Weights of a small mixture-of-experts language model, trained from scratch on English Wikipedia.
Size: 20 layers, width 192, vocabulary 3643.
Experts: 32 experts in each of 20 layers, 2 picks a token, a sigmoid router.
Below are experts of layer 7 (counted from 0) of a mixture-of-experts language model. Rows are named router (the router's row for the expert), gate (a neuron's input weights, with its number), up (a neuron's input weights, with its number) and show model dimensions 0-191. Each number is 128 + 32 x the weight over its row's rms, rounded and kept within 0 to 255.
After each expert's rows: "comes after" lists some tokens at least twice as common just before its tokens as in all text. This comes from a sample of Wikipedia text that the model never trained on. Tokens count by the router's weight.

# expert 28
router [187 128 149 119 185 172 208 118 103 140 143 148 120 125 115 128 119 148 126  93 153 115 125 151 119 137 113 147 181 111 188 134 134 175 111  70 135 137 105 120 115  94 144 119 163 137 155  92 164  93 122 165 139 145 100 109 108 115 109 210 102 149 132 122 157 129 158 155  82  61  91 137 126 154 175 150 111 156 141 151  92 168 149 115 202 112 139 161  59 125  88 114 112 157  76 138 162 147 125 125  56 116 154 110 159 127 185 126 112 138 157 137 154  91 157  75 101  94 175  82 104 116 102 106 152 107  99  97 203 101 135 114 130 151  92 153 114  82 151  92 168 181 123 155 212  79 198 126 121 122 135 133 101 123 178  59 155  98 108  96 129 139  87 219 153 141 134 164 125 139 177 162 149 162 175 123 160 123 127 118 173 158 135 185 123  82  87 161 151 144 123 125]
gate0 [ 92  73 156 127 164 121 167 131 129 130  96 119 130 168 107 138 102 127 122 144 159 123 136 133  90 144  97 167 144 158 158 101 134 164  80  68 170 158 119  76 163  90 137 124 162 162 141 118 109 102 120 168 153 130 126 117 136 134 112 152 104  94 172 139 117 119  57 124  68 121  91 108  73 133 179 121 123 120  88 126 160 232 159 101 155 103 117 104 187 197 124 111 145  55 172 125  91 105 126  77 126 197 140 138 141 145 105 171 111 123  92 117 130  81 184 134 138  82 131 103 128  72  98 127 171 123  87 137 124 209 127 125 172 116  85 181  88 124 142 156 168 177 170 108  82 170 112  97  95 170 100 134  98 136  97 142 204 124 187 133 102 106 151 180  90 116 115 154  89 125 175 147 101 123 178 147 161 100 129 136 175 151  91 126 126 126 116 197 132 141  83 126]
up0 [133 110 179 113 110 130 153 133 129 133 104  80 105 164 120 132 122 112  79 150 168 112 172 146 160 115  89  98  82 124 129  95 163 143 151 111  56 120 102 119  90 102 131 185 100 113 127 184 125 139 150  69 136 124 108 193  66  95 114 170 178 138 161  97 185 120  92 156 138 106 136 151 135 114 198 142 130 138 120  92 119 149  96  62 143 118  85 118 174 141 104 177  81 110 123 141  84 145 107 120 147 129 193  95 166 150 151 155  64 136 107 193 125 124 136 134  53  90  91 139  84 117 136 123 108  89 139 109 108 196 142 129 123 141 110  37  87 111 146  98 158 115 156  84 144  78 122 131 150  66 114 175 110 146 167 133 149 109 129 146 146  57 122  84 149 123 130 149 138 114  55 124 189 170 142 192 192 110 116 149 137 128 107 140 105 148 127 113 142 138 111 211]
comes after: " D", " d", " S", " E", " C", " T"

# expert 12
router [187 129 159 161 218 153 219 109  75 147 160 153 119 129 120 132 117 133 115  87 144 119 126 124 136 157 118 153 143 116 127 151  98 104 148 100 151 110 134 101 103  87 105  78 154 132 178  80 142 164 154 125 101 156 147 141 121 123 141 151 134 143 136 136 111 157 101 127 129 109 113 144 142 133 113 113 148 185 177 141 103 176 121 126 204 137 167 182 144 129  50 168 145 141  59 157 186 151 126 136  82 139 141  82 125 116 147 188 101 109 147  90 159 129 149 101  92 129 175 139 116 193 103  86  77  81  66  96 158 119 133  93 155  89 140 174  71 125  99 112  96 105  59 136 201 133 172 116 188 148 148 113 122 161 133  44 129 151 124 117 156 162  86 157 130 168 134 178 122 147 105 163  75 140 154 142 158 144 162 117 139 158 140 106 122 166  66 176 182 126 117 160]
gate0 [ 74 136  76 137 138 120 193  96 129 155 106  67  90  93 103 140 184 107 105 135 112 144 122 128 196 118 170 168 201 146 175 151 164 189 102  99 127 128 163 104 121 141 160 154 168 155 102 140  95 129 120 127 145 199 150  97  97 137 103 130  81 138 102 138  95 142 140 178 121 182 131  99 104 167 110 121 108 111  90 127 140 103 213 150 165 106 147 143 109 191 118 173 108 155  92 157 121 130 152 148 139 102 118 120 122  95 142 144 145 142 131 164 103 140 173 160 120 149  62 120 117 123 153 103 187 132 133 171 135 141 174 132 157 136 145 146 127 147 129  54 153  90 135 116  73 114 102 130 183 120 164  49 100 124 191 143  82 134 152 148  86  84 138  59 145 118 127 158 105 161  85 160 148 186  78  91  99 168  79 190 137 103 103 110 116 140 140 134 133 189 113  61]
up0 [114 113 196 107 140 113 127 163 151 154 149 180  53 177 146 155  89  99 145 196 104 127  57 118  92 149 154 168 118 151 138  70  90 139 106 150 120 140 120 147 134  94 177  81 206 122 154  96  61 143 125 106 140 157 184 108 143  95 148 127 178  96  67 169 115 148 113  78 145  72 149 105 137  60 100 122 151 158 149 163 125 162 137 129 109 137  98 144 154 109 126 122 145  84 100  82  62 135 145  84 119 126  78 194 146 130 100 133 127 116  96 135 127 152 129 138 141 124  95 181  78  87 121  99 120 112 128  70 104  79  82 128 110 108 101 106 108  97 154 163 116 115  56 194 120 127 131 136 142 137 154 152  96 162 163 123 111 117 100 150  92 199 124 139 101 139 125 202 176 149 105 109 180  72 115 157 116 142 131 103 133 202  81 133 134 127  81 151 154 120 118 148]
comes after: " L", " K", " W", " G", " H", " B"

# expert 14
router [110 107 119 155 167 128 184 130  91  92 131 175  93 133 113 145 150  91 133 112 145 132 107 116 122 110 167 140 157 108 135 113 123 172 128 119 188 140  99  50 129 118  98  76 162 128 165  89 141 132 128 111 112 135 153 115 110  97  77 160 140 106 162 121 108 125 155 100  87 114  72 132 161 151 162 129 132 186 126 159 109 153 176 144 172 139 125 174  91 138  91 103 122 150  56 183 147 189 129 151 113 146 171  93 109  90 171 154  60 130  98  71  83 103 126  74 161  97 225  85 123 170 128 103  92 106  71  82 149 123 175 163 150 135 150 154  62 111  83  58  90 143 123 148 197 130 214 170 145 133 146 100 107 132 116  61 125 133 108 123 141 141 106 146 186 125 154 146 128 147 127 147  87 153 166 134 153 202 101 121 153 119 138 185 128 127  76 154 133 140 124 128]
gate0 [132 132 145 119 138 108 134 116 134 107  97 163 163 130 110  59 143  62 194 160 150 192 156 167  94 125 124 113 162 112  95  70  90 190 141 111 181 169 130 122  89 141 108 160 176 124 119 150 191 123 145 144 125 142 147 142 152 146  94 175 136 130 118  99 120 113 168 127 142  97 102  99  79 127 106 146 140 137  88 180 146  62 108 108 146 113 109 102  54  76 119 152 194  99 113 175 137 170 122 130 119 200 161 174 143 135 117 155 163 128 159 167 156  81 136  88 176  62 116 116 137  21  75 153 176 126 128 100 101 119 141 120 151 131 158 129 133 149 185 135 131 123 135  97 112 103 140 121 124 116 136  90 159 127  75  67 162 171  77 118  85 128 160 142  94 143 140 122 164 207  99 162 156 133 108 119 104 187  91  77 165 137  82 149 134 167 133 147 172 150 116 123]
up0 [188 111 128  74 140 100 161 131 120 145 167 187 114 168 168 143 127 113  92 134  88 112 104 144 112 103 115  95 172 142 138 100 107 218 127 157 164 143 125  93  77  92 171 166 177 101 108 169 112 117 146 105 106 122 115 137  92 134  99 158 181 137 103 135  95  94 122 100 175 130 187 148  88  69 168  98 188 150 129 165 161 152 125  80 160 140 129 173 121 173 149 102 113 161 114 106 116 146 157 150 122 132 128 112 112  66 127 193 170 160 118 121 133  79  82  91 133  54 124 122 111 123 124 101 101 129 204 111 134 127 139 148  65 106 110 114  52  96 109 119 111 168 147 118  71 140 185 159 134 141 128 141  93  66  92 120 104 158 103 117 135 127 163 109 157 103 113 192 110 126 175 218  94 128 130 149 106  81 169  71  95  82  89 161 102 101 145 154 113 151 129  99]
comes after: "1", " B", " P", " b", " p", " R"

# expert 22
router [163  85 114 138 150 163 159 137 128 163 182 168  74 133  70  79  96 121 133 109 179 109  96 153 135 114 163 172 123 107 125 151 102 139 144 146 143  56 126  97 127 115 110  93 135 152 130 110 163 120 110 133 146 101 109 109 119 156 148 203 131 144 120 126 111 156 118 115 101 125  70 195 106 192 107  94  99 137 112 140 172 151 148 128 236 172 128 130  84 145 101 154 119 144  81 167 163 177 115 117 126 146 150  97 158  79 207 120  58 186 160  81 123 118 148 122 110 158 151 118 144 129 121  70 105  87 106  86 157 107 122 173 132 102 106 160 141  91  74 107 120 151 125 161 137 116 174  97 161 152 163  62 118 167 150  86 134 146 128 106 209 151 112 168 124 168 119 137  79 141 145  92  83 157 110  96  94 192 120 148 107 156 100 149 101  79 100 128  60 133 128  82]
gate0 [131 131 181 100 167  96 173 140 123 138  96 111 159 183 140 188  60 145 117  97 166 158 145 185 145 133 109 135 142 125 138 172  73 167 111 119 160 148  78  49 115  89 129 136 119 157 132  74 120  99 118 140 144  94  99 155 143 129 115 124 130 173 165 153  90 121  84 180 114 129 163  84  81 110 171  86 139 162 157 194 205 127 100 121 159 103  95  87 109 121 139 113 156 154 136 143 108 171 130 176 165 139 133 139 133 138  81 128 114  84 131  72 102  79 175 153 127 177 131  67 127 133  76 214 168 136 161 103 108 131  77 101 126 156 112 138 115 167 109 116 133 138  68 142 130 144 127 167  91 112 169  84  72 173 156 105 122  85 118 105  84 149 126 106 124 103 131 190 198 115 170 118 147 129 146 106 172 136 123 122 109 157 200 167 107 155  81 178 127 135 135  93]
up0 [148 180 171 130 156 125 161 156 161 131 147 194 187 101 167 111 110 150 123 188 162 155 150 136 184 173  60 108 155 109 110 110 109 147 169 162  50 148 143 184 106 123 131 139 109 167 120 123 166 107 153 102 173  77 140 119 126 175 142  92 105  97 126 137 155  92 130 104 113 118  97 147 187 161 151 136  86 136 121  90 126 161 122 145 148 177 102 138 115 174  70 148  80  82 130  84 176  81  91 114 129  94 150 154 124 165 179 105 122 156  61 155  40 171 116 169 161 171 134 131 144 134 105  84  78 124 132 130 128 113 153 115  91 104 136 149  54 164 163 108  74 149 147 127 154 100 133 176 163 146 162  96 141 142 160 145 129 149 117 108 116 149 156 150 115  81  63 102  65 125 159 142 125 155 186  92 117 138 156 148 130  94 113 199  97 104 128  96 156 140 154 180]
comes after: " | ", " ", "–", "| ", ".", " ("

# expert 16
router [167  82 120 148 219 168 168 102  53 102 181 147  78 107 100 104 114 110 146 109 155 128 153 154 110 146 143 182 120  39 170 122 102 189 132  99 118 116 130  65 161 106 114 102 150 162 170  78 139 124  82 123 143 166 113 104 143  94 132 129 147 126 131 134 113 149 139 122 102  86  63 160 134 132 171 120 132 163 154 143 126 190 156 120 141 153 124 134 130 148  85 148 106 160  73 145 117 147  84 117  90 156 123 128 159  99 202 133 132 135 103 107 107 153 127 104  98  91 192 110 137 132  75 101 138  79 101 121 166 110 107 161 127  96 124 101  57  96  73  85 137 147 106 151 175  97 249 108 152 103 155  89 114 181 113  95 151 157 106 118 150 140  94 190 162 152 132 164  95 158 120 139  84 149 113 128 143 165 104 164 149 161 159 140  95  83  95 102 111 146 141 155]
gate0 [156 158 100 147 135 152 109 140 109 141 158  93 133 167 162  51 112  10 128 120 118 119 119 108 172 129 150  79  76 159  84 155 113 187 190 148 111 110 135 149 147 139  93  77 159 148 142 141 117 145 157  57 136  89 115 148 138 169 186 146 138 136 139 152 144 103 136 163 153 143 141 109 141  98 151 139 105 137 112  80 110 211 158 185 144 150 142  91 169 162 101 123 105 121  91  59 122  80 135  94 115 115 117 114 119 118  79 151  93 167  82 101  68 118 116 186  78 167 143 128 127 119  75 112 105 157  77 129  79 144 147 125 139 105  95 145  66 126  73  51 116  82 111 167 123 110 102 176 118 125 155 104  86 123 106 174 107 165 156  94 123 136 147 118 100  93 136 198 131 146 103 145 119 180  90 125 114 105 179 120 153 132 130 134 154 113 129 114 156  72 136  64]
up0 [107 165 125 172 113 143 121  75 120 132 104 164 172 130 145  94 112 187  86 141 165  89 103 140 132  96 149 105  95 114 107 144 124 144  86 133 165 141 139 117 124  93 109  76  94 148 110 140 159 181  74 183 165 125 150 129 112  61 148 147 122 143 173 126 187 106 137  91 148 115 179 123  73 118 160 177 133 112 154 108 105 175  54 139 126 115 115 169  64 117  98 114 155  89 127 120 143 139 145 163 152  81 166 157  93 104 126  78 181 120 142 136 115 170  99  94 142 169 121  92 152 176  71 142 127 162 103 152 110  65 183  93 103 193 134 129 112  93 110 157 149 147 110  85 152 156 167 169  89 169 123 153 141 136  97 144 172 152 200 129  86  78 117 183 181 159 156 113 139  81 141 105 180 118 133 179 169 113 112 131 129  76 174 163  64 117 129 138 130  99  50 130]
comes after: "\n\n", ".", "===", " a", "==", " |"

# expert 10
router [164  53  93 115 162 149 160  87 113 106 108 140  80 162 135  72 114 128 158 107 134 123  95 104 145 146 154 161 155  74 116 116 145 155  91 120 118 106 115  75 137  84 125  68 114 125 146 123 171 131 105 123 101 140 131 184  58  97 132 182 154 113  94  93 143 141 130 131 115  90 119 231 148 139 107  75 149 129 118  94 135 173 167 140 175 122 133 199 116 143  45 124 122 138 104 176 153 138 117 163  90 122 117 129 101  84 178 124 139 160 176  94 138 106  78  91 126 122 161 120 158 174 110 126  81  79  83 100 153  93 126 147 158 111 152 135  98 126 111 101 140 158 120 167 180 128 188 142 157 204 146  94 125 185  97  81 124 153 120 111 133 195 105 134 151 160 158 114  99 177  77 147  74 113 149 139 140 171 148 176 160 171 170 151  93 110  89 124 113 175 105 176]
gate0 [ 88  27 101 130 138 112 134 120 141 130 131 146  99 119 103 168 137 111 131 100 111  88  85 128  97 170 100 135 115 136  84 137  76 175 136 144 196 134 127 139 150  98 139 124 122 134 151 107 152 113 100  98 102 108 217  78  38 180 139 164 129 161 129 113 115 136 105 129 142  74 113  88 126 119 173 177 134 126 128 133 142 180 152  91 147  59 155 130 130 107 133 144 130 170  95 151 124 149  93 140 107 151  66 159 132 133 198 132  91 160  71 103 101 111 131 166 115 105 176 148 167 162 119 134  69 171 162 142  46 106 174  65 148 169 147 192 104 111 138 170 157 105  85 107 151 157  99 152  97 119 141 136 119 226 145 105 132 114 200 116 136 162 115  88  80 103 137 161 179 116 122 160 173  69 147 121 162 153 149 115 122 151 158 115 125 127 121 127 140  90 121 154]
up0 [162 119  78 147  84 168  92 147 124  98 162  92 139 106 136 158 105 109 133  85 182 151 118 111  81 140 157 100  76 142 108 179 159 115 136 117 147 133  84 148 151 121 184 160 142 129 194  96 106 186 171 133 146 154 133 140 185 158  60  88 164 120 136 143 103 166 150 118  98 103 146 158 163 119 132 174 138 147 189 165  99 137 111 122 117 137  91 166 110 150 169 114  42 180 156  82 112  95 176 174 116 159  62 138 147 152 152 126 158 139  81 132 117 106 141 147 126  80 156 145 113 115 119 157 105 121  73 117  93 115  69 116 164  72 110  59  95 125 102 105 110  85 133 196 136 152  99 158 128 130 133 113 174 103 150 129 145 153  83 162 173  58 169  93 105  60 110 119 173 146 125 184 167 152 117 137 102  60 116 148 115 142 156 104 107 136 149 123 166 120 183  74]
comes after: "\n\n", "\n", " |", ",", ".", ":"

# expert 23
router [166 126  71 122 128 148 212  88  48  93 132 186  77 120 139 122 138 106  96 146 144 117 144 119 122 111 166 141 149 134 202 163 163 176  92  80 139  99 158  90 149 129 111 114 151 139 123  96  87 176 103 136 167 155 157  94  89 122 144 175 153 102 110  65 104 170 162 156  93 152 100 174 128 104 151 118 149 157 152 171  90 169 186 127 199 125 189 170 127 122  92 140 132 117  78 175 161 165 118 142 150 157 156 139 186  40 181 125  68 111 152  89 131 123 126 161 148 132 172 132 124 126 140  71  97  91 120  77 153 118 160 133 139 117 108 161 100 111  65  69 122 127 121 124 149  60 179 140 131 169 136 145 100 129 107 100 148 146 158  96 148 168 130 135 154 159 146 118  73 171 144 140 136 145 125 135 131 172 123 166 161 163 138 144  99 120  78  77 104 179 137 129]
gate0 [101 144 126 139 100 112 130 125 158 100 156 152  88 129  97  82 172  87 101 133 102 112 135 132 163 104  96 103 129 152 161 151 129 144 116 110  90 111 180 116 154  69 106 119 201 183 164  75 112 105  77 128 150 103 133 106 149 179 130 106 202 116 137  78 118 128 102 132 131  93 112 110 100 113 153 179 104 103 110 180  94 177 158 156 131 151 188  92  92 111  42 123 191 186 153 127 149 128 129  66 125 132 105 156 167 154 109 123 138 174 130 194 198 188 147 120 123 134 122 120 151 145 163 115 186  93 139  99 135  95 122 143 122 138 157 106 130 136 103 120 124  94 154  98 107 153 120 121 113 124  90 133  70 153  83 189  32 120  92 117 141  53 154 149 142 195 160 123 128 135 129 130 118 141  97 155 118  96  67 137 222  96 110 177  98  98 115 106 153 154 158 134]
up0 [177  97 127 101 151 128 148 116 122 115 145  66 183 133 124 155 130 101 175 161 116 174 130 164 100 172 137  96 171 176 119  80 142 168 139 135 207 119  98 163  67 181 147 117 140 142 119 167 169 131 122  63 122 174 160  92 116  49  98 103 125 113 124 172 179 140 105 150 110 123 188 127 111 121 144 133 126 167 140 134 129  99 104 162 157 145 117 151 179 113 171 151  77 144 111 110 113  39 132 157 106 166 120  84 133 119 158 135 124 100 133 102 107  59 162 117 146  81 113 128 101  62 107 139 116 172 123 145 122 155 160  63 139 159 137 144 124  61 157  83 188 192 102 158 135 123 144 112 173 175 130 143 155  61  97 101 156 141 115 121 145 178 115 124 120 190 158 104 144 158 122 142 139  82 134  66 139 134 160 129 130 169  69 147 173 150  90 114 137 115  63 162]
comes after: ", ", " in ", " (", " ", "\n", "| "

# expert 9
router [120 140  99 164 157 122 133 131 102 159 118 201 169 143 131  96 165 135 132  97 145 107 125 143 130 126 170 158 151  62 127 129 133 197 189 121 156 158  89  77 162 123 124  83  93 179 163 110 170 149 129  99 134 155 145 126 118 121 145 217 137 102 110 103 127 144 144 123 114 146 101 138 144 162 131  91 121 195 166 130 128 179 158 135 171 130 144 157 122 136  53 171 124 128  77 122 139 181  85 133 154 128 160 104 106 128 189 152  93 159 129 103 138  82  78 121 102 158 203 131 137 163  87 109 117 106  66  79 157  40 119 128 110  78 121 154  90  97 133 116 141 154 118 127 157  82 150 160 158 143 131  80  96 159 127  59  97 164 121 184 148 172  67 144 171 181 153 167  94 129 160 114 116 145 128 130 136 175 125 164 154 140 172 193 113  67  74 148 128 102 153 137]
gate0 [107  90 127 172 133 154 123 129 113 111 159 134 145 102 110 108 137 142 116 196 123 128  89 195 133 186 141 119 146 109 104  76 115 144  98 115 111 146 116 117 123 140  57 113 122 125 203 147 175 104 102 129 149 128 164 102  70 145 125  89 145 124 121 143 112 166 168  81 164  67 120 204 124 123  92 129 130 158 112  96 132 141 101  26 123 148  65 179 130 140  41 142 174  81 137 142 154 132 170 154 117 159  95  81 139 104  83 146 123 149 147  84  84 120 102  87  90 137 178  97 148  82 131 168 136  71  80 148 107 116 164 126  88 198 106 131 121 122  95 102 170 153  80 119 101 124 152 110  91 131 131  62 102 124 132  71 147 117  99  76  86 178 162 136 172 153 120 170 108 127 176 176 136 122 185 141 105 116 148 123 128 103 139 149 143 129  99 172 121 123 166 199]
up0 [ 88  89  66 135 147 115 110 148 118 177 137 115 122 112  77 126 121 155  91 137 148 114 103  92 111 108 140 118 114 152 113  89 131 137 143 106 169 107 124  97  88 128 144  97  71 174  75  93 166 154 168  82 165  97 142 134 107 142  96 125 191 103 184 139  88 135 179 153 137 121 114 189 150  69 187 129 145 161 171 191 139 182 119 125 138 187 178 114 128 102  58 120 160 147 173 152 106 124 148 116  99 170 103 184 160 129 128 133 141 169 102 115  65 184 162 179 139 127 125 142 129 136 104 109 200 154 175 153 147 112  79 116  75 154 118 156 151 108  80 139 185 120  74 120 126 123 131 114 134 159 116  50  69 119  87 132 139 146 150 145 112  73 143  72 226 133 111 168 152 127  95 136 128 184  97 118 105 131 160 166 127 134 135 137 173  99 125 156  94  82 107 123]
comes after: "2", "1", "9", "8", " ", "95"

# expert 8
router [131  86 141 160 165 162 182 138  86 146 164 130 122 144 102 121 137 134 165  87 157 107 145 139 140 144 129 194 149  55  91 105 135 154  98  96 132  82  91  85  77 133 130  52 155 166 171 117 136 171  94 114 154 146  98 116 104 113 157 144 162 120 120 113 100 138 131 122  98 106 127 193 158 165 142 126  85 170 120 149 122 153 140 184 159 118 131 176 160 136 104 127  99 106  97 161 143 176 108 141 104 137 141  91 130 106 166 172 106  93 122  99 147  58 160  78 147 110 168 100 140 132  68 136 107 100  44  59 179  87  87 135 124  99 152 176 134  76 118  92 135 137 114 160 142 108 230 163 125 153 144 124 118 118 133  48 116 137 122 109 172 134  78 182 113 149 154 146  79 162 113 132  95 171 169 137 108 149 128 104 165 186 157 137 134  62  60 104 114 150  96 132]
gate0 [ 94  90 113 125 188 131  73  94 137 145 142 155 139 190 156 117 147 155 127  95 192 164 130  99 144 127 151 172 124 235 150 127 142 127 116  81  89 108 129 102 146 168 105 109 154  99 132 116  98 122  95  50 208 194 145 101 196 104 231 160 156 123 107 110 111 194 145 129  88 133 186 118 135 148 153 139 178 160 136 195 185 152 142 148 126 127 148 152 126 144 137  70 119  96 158 159 131 162 122 138 131 137  67 128 108 139 137 166 141 156 109 110 105 183 123 139 128 149 127  63 151 148  38 105 122 118  98 144 138 154 125  86  93 138 162  80 133 121  94  67 131 108 114 111 135 158 134 110  91 111 128 156 116 118 172  80 129 133 134 149  95 125  78 103  95 126 130 178  89 111  90  70 104 142 138 120 204 126  95 155 127 166 170 114 118 121 134 128 160 120 135 133]
up0 [174  77 186 109 114 109 139  74  82 111 169 115 131 142 154 112 138 125  89 139 104  85 122 111 125 101 145 117 145 106 217 146  93 149 149 155 151 108 102 108 176 164 145 161 122 114 112 141 117 109 187 151 157  86 125 132 130 179  84 152  59  62  78  83 137 107 172 138 126 119 126 210 146 104 133 122 121 110 101  80 162  40  88 123 127 108 108 114 142  94 133 158 168 124  99  80 167 126 142 162  61  95 136 124 152 104 138  88 109 179  88 135 119  92  59  83 117 106 129 128  73 145 164 125 109  93  90 125 100 132  55 101 136 128 108 102 122 110 117 188 120 154 159 173 114 175 150 115  65 122  52 122 160 140  75 195 122 171 147 184 174 110 131 125 141  91 137  97  91  96 159 162 150  96 145 136 144  82  79 134 116 126 116  90 155  99 127 135 122 157 148 124]
comes after: " the", ".", " The", " of the", "==", " in the"

# expert 24
router [149  73 108 134 184 223 142  78 145 110 136 135 116  93 127 163 148 102 152  96 149 150 145 144 166 131 133 146 134  97 115 146 158 145 146  92 166  83 112 115 124 117 161  82 123 144 191 103 168 139 137 166 112 146 162 160  93 101 104 165 159  89 106 108 131 133  94 192  69 116 108 148 137 121 146  87 160 124 153 125  73 121 124 136 196 129 164 163 131 161  96 132 101 166 107 136 158 161  85 125 118 150 100 124 209 100 173 147 115 156  89  89  93  61 119 133 141 180 186 140 151 159  84  74  51 103  66  97 185 113 123 160 107 134 107 173 111  84  80  96 145 146  83 128 197  87 188 131 188 143 146 105 150 173 165 124 131 193 139 133 176 142 168 187 112 129 136 122 109 140 146 156  76 159 181 106 135 156 151 135 111 141 161 115 141 127  90 146 119 128 161 135]
gate0 [118 110  98 145 177 104 128 130  94 163 100  91 102  76 109 145 160 126 146 108 133 143 174 119  90  77 106 117 123 147  62 165 208 134 123 136 125  84  93 129 159 119  85 148  87 191  99  22 115 126  88 148 150 114  89 200 125 109 152 110 143 141 150 155  98 133 131 127 126 132 110 106 140 125 126 110 175  96 132 175 103 147 122 164  86 146 113 154 126 112  84 109 117 118 128 118 111  87 199 174 156 125 126  71 174 110 129 126 161  86 119 117 138 143 192 112 143 110 209 154 117 161 109  83 176  71 117 132 112 194 142 151 118 113 160 133  85 170  77 143 129 104 125 140  96 178  78 159 182 152 101 125 190 140 156  74 112  57 172 115 142 104 131 129 113  85 109 180 137 186 139  98 130 127 200 182 149  90 142 158 140 114 163 160 117 143 154 113 153 154 162 102]
up0 [114 165 150 138 150 123 135 157  57  88  90  36 155  89 145 112 146 152 134 184  89 175  64 114  93 124 138  98 103 100 117 123  81 115 134 105 200  90 120  93 183 135 152 104 119 103  68 140  97 137 159  84 140 128 146  95 151 103 149 121 139 128 141 151 141 112 166  97 128 135 112 121  87 113 120  54 166 146 152 152  67  84 133 180 121 144  60 119 127 144 174 109 127  76 119 118 109 169  76 124 169 139  72 141 148 101 157  95 142 146 155 105 108 174  97 125 172 123 112 192 146 118 179 129 103  97 155 118 188 125  55 160 126 111  76  92 129 132 105 153  93 195 109 175 114  87 113  77 127 130 149 142  96  78 162 154 101 126 130 133  65 169 127 109 180 111 144 123 119 127 159 107 153 153 136 103 140 197 127  78 183 162 141 147 110 143 153 165 185 114 148  92]
comes after: " F", " f", "-", " re", "f", " on"

# expert 3
router [169 100 140 164 140 196 198  50  93 152 155 132  70 111 175  93 138  70 163  72 176 110 125 158  92 178 140 151 120 123  90 154 121 163 112  66 153 116  97  54 162  98 116 126 118 122 122  81 134 143  97 172 116 138 141 112 122 137 180 174 111 173 141 130  97 141 107 170 109 118 117 167 119 110 153 108 120 152 111 161 124 131 128 111 168 122 144 172 107 162 108  78  97 130  86 195 135 120  96 112  68 187 141  89 161  82 202 125  91 137 131 122 122 117 100  83 173  91 158 113 146 118  89  97 124  99  67 151 177 153 147 126 103  89 141 167  77 129  58  93 122 109 115 136 104 117 220 158 140 162  90  80 121 154 156 108 124 185  88 123 162 151  72 150 134 145 140 112 114 171  99 105 100 135 128 101 178 111 102  81 104 152 150 158 115 105 109 116 144 126 154 152]
gate0 [108  41  72  98 238 153 111 129 110 154 133 178 198 102  98 128 116 161 132 201 128 136 169 152 163 122  73 141 104  81 171 145 114 108 144 128 144 147 102 161 126 142 130 136 154 145 175 106 130 106  29 139 151 119 128 100 101 152 151 138 100  95 153 104 153  92 132 101 135  73 119 113  96 133 231 126 133 127 199  84 106 136  79 140 115  84 143 143 119 136 138 130 147 116 138 165 172 125 115 107  85  92 151  80 113  75 103 148  99 184 129 105  87 159 178 135  87 117 152 108 158 125 125 131 152 132 151 143 183 121 135 170 138  88 110 149 116 106 115 154 134 148  66 100 166 116 129  91 181 144 154 127 178  99 110 164 157 151 108  75 187 153 116 134  77 103  99 182 118 135 151  73 122 158 134 135 123 139 111 196 168 149  99 114 146 120 137 149 113  87  82 132]
up0 [131 101 148 175  94  39 138 121  96 120 165 118 173 149  94 103 135  84  56 118 103 194 147 110 119 114 105  75 169 114 167 126 131  57 141 101 110 111 122 139 129 152 130  94 144 113  93 154 148 142 115  49  97 118 185 146 163 154  60 137  99 107 103 111 130 192 162 120 113 147 124 133 186 144  93 100  72 158 113  88  76  75 160 139 144 171 165 101 117 126 125 109 144 108 126 151 143  89 176 101  69 112 146 138 178 123 137 134 134 113 111  90 152 119 107  97 154 129 138 167  95  46 161 129 121 104 121 111  99  87 104  82 143 127 108 138 138 152 104 151  86 136 112 107 110 110 178 135  88 139 135 133 138 181 128 112 134 174  57 170 144 144 167 179 168 147 127 100 110 185  57 135 122 123 120  58  65 117 106 108 167 141 153 120  82 129  95  92 135 181 198 125]
comes after: "\n", " |", ")", " |  |", "\n\n", "% |"